config = dict(
    n_experts=32,
    moe_layers=[0, 2, 4, 6, 8, 10],
    router_score='softmax',
    routed_scale=2.56,
    balance_loss=0.0183,
    balance_bias=False,
    router_z_loss=0.001,
    n_groups=8,
    lr_router=0.00189,
    train_tokens=481400000,
)
Below are experts of layer 8 (counted from 0) of a mixture-of-experts language model. Rows are named router (the router's row for the expert), gate (a neuron's input weights, with its number), up (a neuron's input weights, with its number), down (a neuron's output weights, with its number) and show model dimensions 0-127. Each number is 500 + 25 x the weight over its row's rms, rounded and kept within 0 to 999. Numbers have three digits each.
After each expert's rows: a language model's description of what the expert responds to. This comes from a sample of Wikipedia text that the model never trained on.

# expert 18
router:528492502525446538518468521506492486523471490482510490511480465515491505485505484493460500497460513520526502520495515485522509460517465507471488497527498484506510482603493481513445516490539485478475479517526489508494479485470489463485459504550498482570496530514485492510500512478536488519489534519530523475521528498505543510531467488482495441514511502452467457522502492490475520509490
gate0:513451521497503485498473502473532523542465499529493500496525545487537503516495514510474506511486539499504480495525510502513487530507513489522513458521508487537542490506491522493479523529507486510522498501512520471527502507473492519483502547497545488468533522497499494460493529491503465490524515469484509509498496450519492567526480562523515554490497508511516458484497406447477495529538
up0:543480490493524525491484533506544522470508497506498453491504521472475441549496510543513498520535458501534468478491506504517468498483504486505523513507494497568525464450503517489466499507513530501524461477503463482488533463511500519452507501467496470492478504544539498492513523470484491507502561468494488536465496453497516517474500550507503534511489493524535499491487445487527492494499
down0:507531508467505486557515489519511499509491531475478504510477478469542492509437539541475435566524454520502469501504474514535514496500489487516525479520543541489511508499503547511475499494504477509497511496553510454523515553500515519487497490478475506507475528510460487516491430489471465523498479486504492514494488480529537486470512500467473473478457473486511483508484511479487475510508
Description: Suffix pieces ending common words, like -ations, -ities, -ism, -ic, -ers, -ual, -age, plus said, they, because.

# expert 17
router:523478510527496540493463518472461451488487504460507487509505534543470487508480446502491513472522504536512465508524474515524511495498480470494488530534466487539486449513516470497502513455517490458479485523469490509512518511517488500489478517495499491478500501510498487503518543490529513501504480497519534457522520474507524539531493485526496488575518432465429483519473468499482526524479
gate0:507489510521491496503483550474508507528464482493526472488478543508554512538477466549511478480510488508482543479504490490514506515523532505560495460518524491470529438483495492494505495495470483528501491503501494533514491518443510531513467489505540503487529509507511511493506534462485481512473543474437517507513513480482529510505458524516443540448520495527510462505475466482502528527499
up0:524488502503510492550474497532496524515512497513513467503489501504473468522498481476496533532490467489510466493470481470528458488516482529478524478530464524491508522497457492477533496450486523531518442488511466483464471545455479502495485556487484456485453499522478485487508477469497551530488531482494486473492467505520545494474520537523520516486507512523537468527519457526488545501507
down0:469527471562487495527479512516457466535465517492504486489432528489540484482513552554512515531511469526472515528457492537486478481456460493500494498473531542507510535491482489495516491465447496506490508454528471495476495514510479482481496503479508514498494485510504528493436459503463494508489493458482478498499518477530506489501537481485460494497511484538487499470447490495489511504502
Description: Periods, commas, paragraph breaks and heading ends, plus connectives like which, where, while and first tokens after them, such as Born.

# expert 10
router:538528506538483501496451552465462485500488488443513499550506516516520486515461483523504512485511512507538483513505507435491524497523478489513490523528491486539508476494544500558506521496525456485478512520479527493484459491490487477480487483510467562506488518469494476476484465482516488495475543503536519480475504490487485512528488472511482492520461474443446494510463487495489506506454
gate1:467519516528531504529467510509554467500488515510516455534466514527517529507504536508513484472521507514507486517497509540483498496530503538502475450538506514526492475510501511494500507545513546498519544470488527530468499468502484492522454519523552531492496460515500503506460490462490487504467464535524486531493526502530536514504463526475486448533514487531463491489464485487505447521533
up1:507486494438477492501471544561498513491486494481520494504483523483530466499510475555533520541482531458486504533473530518498464501506494512519493515490482497480500515475449463495487553472514545484465465509506493526492521488540452521491529506485500501464518538459479495468551516503509525526518516501522534502509489551498494499429504493512501484480515479504514475519542471477469494503507
down1:520483498497516499511507533469542507496505481457529503525503490533512516460478508516507542482507527476469460457550489488477506485522515477539559509494447533474477520478536497514526472501535499469481471483506497509487485458489521548512473472492524509529494481499562534542523484497495492494550515512471524470484475521472496505513486534482490489461475519496477475470507505543551483523532
Description: Prepositions and conjunctions linking phrases, such as with, into, of, from, plus column-separator pipes inside tables.

# expert 20
router:506483488515480501464505497507481473518527469497553451516535508519474488460496492537511521534458479483501499508520472501508565494539479451502476521508486496521453504479504490480499503450504531466490461543492495492490494518469479512454492485509524545536568499518488490445446497491509498495472499502533498496428512458532502499528476477475494486527513472501498501477475492492479505495504
gate1:517548519501505467493495503542549476484427485481504469517494478473507525526479532507515504490511465524529536496488473509507502496533522501515482528497520515503477514473502506520496524495516473485504461519489502473514505503471507489503486522523532511507517545493533450541477535476538521534536468502467506520501557445466475522459493514488508487557527557481483512524496475508488448479521
up1:477495444497499528498483504503503499502455490486479496494505515488528511457544452512486512505503541512491494522464504511499468489512525530534484470511491528520516534507468513534494513513519536520478447496510530468444481518540503509544476508508516464524516568504496478529510488456523525468462510509471528462513503522491513487465497504539521504529534472487523527526502471508488551544550
down1:459489513487481507492471497485497487517506461529469455586477486497491548461491491556516494491526494487481543492556489502537483536518494511539502569528468526477443489532505515529481495493527536516495526467504488485435520525496467510528481504518495476525492481488505504481470469521490512493488507512483492469461513502476505512480498516510485491497487532549485462523484526517510489506504
Description: First pieces of split words after the, a or The, often m, l, M, such as m in minds, rem in remnant.

# expert 22
router:516478520503502540463503531501482497534472475486530494519504502510428516503491496503466542499474499504478505520514498511507533484529522459506486509528526493503457520517521473489468529452512491486500466496530492524493520476459476492451507497517529510539548522539491450459475543480503494520458517523538513520451509476510493503542493480468455486509517451478485481509498480442476485509481
gate0:509459516481501496476473525509494499483443490518481497510510505487515463559492531525524471515496488487532492533496528476485466516494502492525491457559496514518534502486493500492558514546477488493503525478554490515473497491502500476454481533471558523465499473482534478492512486470506466503474555519491546483517496517496489520549497515468466557495503487516513481495502467511543544517492
up0:539504494500517494512492476508495535511490498505482491510484545512489467523477544506494521472507453533524485496512463516530494507524500513477486500487447535539485448450471473492494513533557505520523498481523475461511519485520509520494497541506483466509507475497523477512512504513509548526482495480480526483462488499475524475448495531466515485492477465525552491460538468527533559528466
down0:483476494492507521523476499507484525463471501479523460498443500503501459535490518530485499504480507527519511537549499525511538513501452537483505507494546511516554499510521476510504536513462499547511491467524503480493536493520505507486464496483490522529457506549493469508480481489478479516469456485500476492483525468559517505488519543498431481488467484483494438495510469476465500497502
Description: Word pieces with r, often starting proper nouns or terms, such as Mar, Br, Reg, Pr, regime, Berlin, Labrador, party.

# expert 3
router:518517482510466541483470510520475474527496498500503504508505460498511482514511490512519506504482472522537495562518448473505518466517509505498485520526496485517485491533499473491496503485538466485523484509536512544517476486482483488505532470519439552476534545505488486511496463497523493517497549495547558481472540474499534557489469505435511475514442490488525492480497474496504523512491
gate0:510473462492463490490461512471499513479495499527498534531528521473541471536504504501493491486473480506520464525479543501525484550497517497564533461538514485531509512461517490504476527506529514540484492449534507508502480519431495515461490529530500509465503522509500500502521515508452512522481496465497524501484475517519503539532481540517501550524477477496513463472489450507478526481474
up0:530510500495515476534502472514460452503506513493526449487481521514469458536470510503510531537497479484536487458504490474508495487496472494504525493498454536470522460502487487488503489543464523506540486500480476485489522489556466495519473513505516457527485491484511507525520477449522496541494537471498480478533520449505493506465546514533511496473486465520527482460550471533496507515463
down0:518475477482468527518504502555482496513468555491538499506462493509515479491455525488497455506528490483512482506504480477495508491491436515487489473496521565506490552484496488499468526488483519503542499463525471438477500522484510497511487544505505525470483494513493500500448494549512472563496523530508549498503508484536524496437525503485469497502474489492555498505498495520498511484495
Description: Wikitext heading markers like == and ===, sentence-final periods, digits and percentages, plus first-name and name-start tokens like Rober, Mc.

# expert 25
router:534489482500481531519487526488466454489445495490538482502520488537465475493486492552482483515526471508544457506489462493512508493495490458517478531536450494524493470504520502479495527480501460463497487523506508507503473496501487460490513518528498515521536476544488484496458515510512521534457521523501545499516520500539495512490475479490460467515503467432448478535480480460487512511472
gate0:503475497491457472494504526475561507490483512519480507522528559487528488502470480562488492535512498503504488466507453464491467500508460445534502489507534490512508482467501468513521497502469530482494510471502546545500482497485493494540443524504523540495509517529526500467497529520473511512496509489455531526508466525502543501532515545472492502503501427487515512500479477499535484503483
up0:535488500504490514523463489470479479488490483495495493506506509492500498536527470529533474508516475478495477474502497504515494508520463485484507498480489533513506460467457469464518495502491506478510482483512505536439502479463468535478463482505478490513507510507501532510496500506496538499525505488518464474474443469498520515437499571519516492486502518484571444472577469491488476487458
down0:497507500523511504494524512523477492503467518509481481485501476521513451521455526534469445516450455452515520533524483519500539459504483511534511461485534564525503526491460518478486493489488511493496501459524507463499552488500504488490456514487451479485540511488497515489517472483486475535494529466513472479503460481490543520518536503508459478509446510499501514499527516490511519452510
Description: Digits, years and month names in dates and measurements, plus commas after day numbers, as in 1968, 37, February 18, 2005.

# expert 11
router:534537481520475503491462506440477477484506492473568503511522502508510501499495465514525517521501489522530466513559494467506518494505484502520482503530446487525502491519527502541483518472493469491510525517492500516493487495490483487457482468498502562508516475451485488431473541472495525510487545503521515483458506494504495543535483493504476480507485426474474482510452495502488503495479
gate1:513491508531524490494497513538525466487525543504546503525480494543519527531509525484501475496520473532508497503475476464515550493547529542517493435493487497487503463524506535509533465507473467477523513484492499486473508505477530479483457546510538507456467485546503469487484501498528495473489510571539497517494485519523507499482457481481493505512534520546448493476487467499492500509490
up1:479485471468460498489508510499480532519472508514476486476487472507548500473553495491517504521484517483489468490517509487477455493468517546524454499496461506492476497523498456514514518448467555493498493518528542502472497501530470519522517491498498489467537492452537468478537538477536525492508482525467535503484475539483505474458500530473473503505513476488516468518553481489475515552499
down1:465497439496491517485474513483498519482482476529496495539486458510470507496473503492510583522508472485490503463523478523512436516502497505527478523451447488475479518488480467470519483480506516470528464509487502522492480451483497498459475484463502526513476460468521473515501493492459514507528531512513505473504477512486497485474512527474447489466462521518476444519494510520524491474506
Description: Prepositions and articles such as in, of, at, the, plus table pipes and heading starts, common in sports career articles.

# expert 26
router:523495511511456547514469511471487476477465505486505492503507468534498472507510463494531514518457501507486491531498440494539498471511507503500467511537452479535485511511512485497460525489492463480526470546515506516488515498484472486479474494543493495469531489500492447474500469509495510507493441513501530436477506497511500505503464462500455441525477479456466470485490473499452492524513
gate0:476513508519475491516464509474517483518480541505512496546509531486551484514493508522497473502482522518504490515495473463507495484512501482521506495494518489480520526511569487474480535495461546512521485527493496520489486516449517543518506535503535482480504488493525514489480503476467534553477538483467533526532457498495481480495510564501484520505466513533495480469438462470460558510516
up0:514494454512547503533480485507459459522509514500475424504537499527520479531529508491533503502537496491503470543459483520513465497532473514531485506479463525493474510479479462476508509500491500500483495476497504444492500491489497486492491510526525435501482481492507491474511510475481499524510501471430487525495447485510547488489544499509495477494494519518526472488527422536511514517492
down0:509479500500491491509490543485542503538484496500520516489500467454528482503513518516485507560495433459485529487449483549523523505485471539498513493514521551447548493471462482514478486502458523502520467446522526468479547487525469504524487480480495512492483502484504472508485499486484519492492489470518468517498506485518510511482567522506464478499464528520516466483515490492481511516459
Description: Last tokens before a line break or table pipe, such as ition in competition, heading ends, and final date or score digits.

# expert 19
router:523537469506434504512443521484462500514481494444513485509492515512510501511507455527492512503459537528502483546527504466482533466509462497495499525510485480532524475558530499540483521485498472467517501526493509499512493494467484455475480482502470499478534485476492506496483495466533496510501511495530529466455502491509520437548500494511501453501483473482456470499468495506471538503476
gate0:538550481553496529474473536493537486476428513507552499515483573487509482477499482514482449477538468510523475499511506482470484526505546506532523459519522529498503489461491526485511527518504511481512504475499478551516521479438511486509511502478528481498517495501492502495485502467481503487477507487469505455508511500491540504518472530510459496476519503497467505463483461455487519501497
up0:493507467509531504513450509512502503508495495457536493481509501511502461540529489501505514525528465506482475491463497512516472460500528483481527473463453502501489489469482501512515520502507516539507494481527477472464494481510478494519479502537514447515533515506504437512514472443474552467515512475470501473496478467512536497463473530522517542468516513474517427483547473507507493532524
down0:489523509546482506448445499487515509479422541513509533515473503476519511484522552506463497531488500494518479519510522493519480526495497496516550483487508555509503557493453508501511520500471509506527460503494513516492538513490493489537496513474498515501497492518471485489443458481516467555473502510501475466536514470513488490507522491495484491504481519537524511445526479483444508473515
Description: Structural tokens opening sections, lines or clauses: heading equals signs, line-initial pipes, The, All, which, that, List of.

# expert 21
router:524512523540431563513482500507489495534465481512499526538490513518475483489500489496484501492472502495524492565499456481512517483535475463487498496559523487509480457550520473493447504509525509482484482493524494517486470447488491460486499489559469504506553505516499485476448504502502516504482499524501535499507536473508489498532472481482487462490493495466459491523502475454495521514490
gate0:541471512502502483491478533499508518489472526519504555514511496491526532517509484515501480506467521509521507551474521494515512515527526455509493488552516469548533504482502490543508537525486524492485527425497546474512486518497466508471481502513551501487543529504529516503513554513487501526482502474446508506499494535518514527534485522518444554548489468524512486486491522488516509493484
up0:480498502500501511540492522505477508543511506512491437499536516526532494533430527526546497520477472498525481462508455519544452478464488535476490516478448510523503490509473506482506470504466473500518525506529515459504537473519473516505502517463494489516494493519522471493516511470496518539505514508454524534435521513498522488465490529509487534501473489518529477467519455527497491503473
down0:501504507534507524563468488533502517491462528492518490493444471522538496493474498558481482551546480480501481502512480511520524450504489499492519474496528524496513493518533524488501523511504496547529550472544506472444508492469484493483498521489472514454507524532472490527498503506477463513493527518479517540500518442528531510479519502503439482515483504502493493508488447515506528532489
Description: Final pieces of surnames, place and organization names, like -son, -ford, -ton, -an, -ia, Taylor, Indiana, Alliance.

# expert 23
router:515507480522463499511490550503478500569505472507539485517517496530471482474495491512474508481486483512495503527483468486504530492514439475513477493524489501508445506528507473474474519470535504483474488511521483484486481481508480475476496485558498511509561471540466487445445532499520514510484487523491498519451538466506465533527487464449459487503530492478455499485500483488483510501497
gate1:503541491471481473485504505510514495478469491506527488512471498473503501527482501540546506518505526504510500468467454500471485502489546476559456493503484504505491464498481494534468512496529507484490473475542481508477540479526499495503504499525510520503511547517508484485482535551464457485518483541530469505485540457469484526497461498515504447510498568497522482458505467516500480527558
up1:452494461534484504501461486485507476486483479556481487490518501470481525487537495513528487521450532527503533499479481499499528467523521485516448503475474500500515565526487484496452542508526516480490509517551551490463496534520529521462512505499518494450491528466492482498512515491502469480491488545487540464557507516508508519486496515535500518518527495544500499488543503494463477474497
down1:485501522496476490504466506511529468476514506510510494513481428466478518499493502459502495484472510427448477491495464506497512493498525525555509505478517508489482504517486503528494451496522539514499509496487448501493522522496488490480472454491495489506457464515538508507482489467478560485540544482509519488518477480480519445470488568499476517470457513478499475472509487518541490494519
Description: Middle and end pieces of place and group nouns, such as m in Denmark, County, California, people, and suffixes like ians, ities.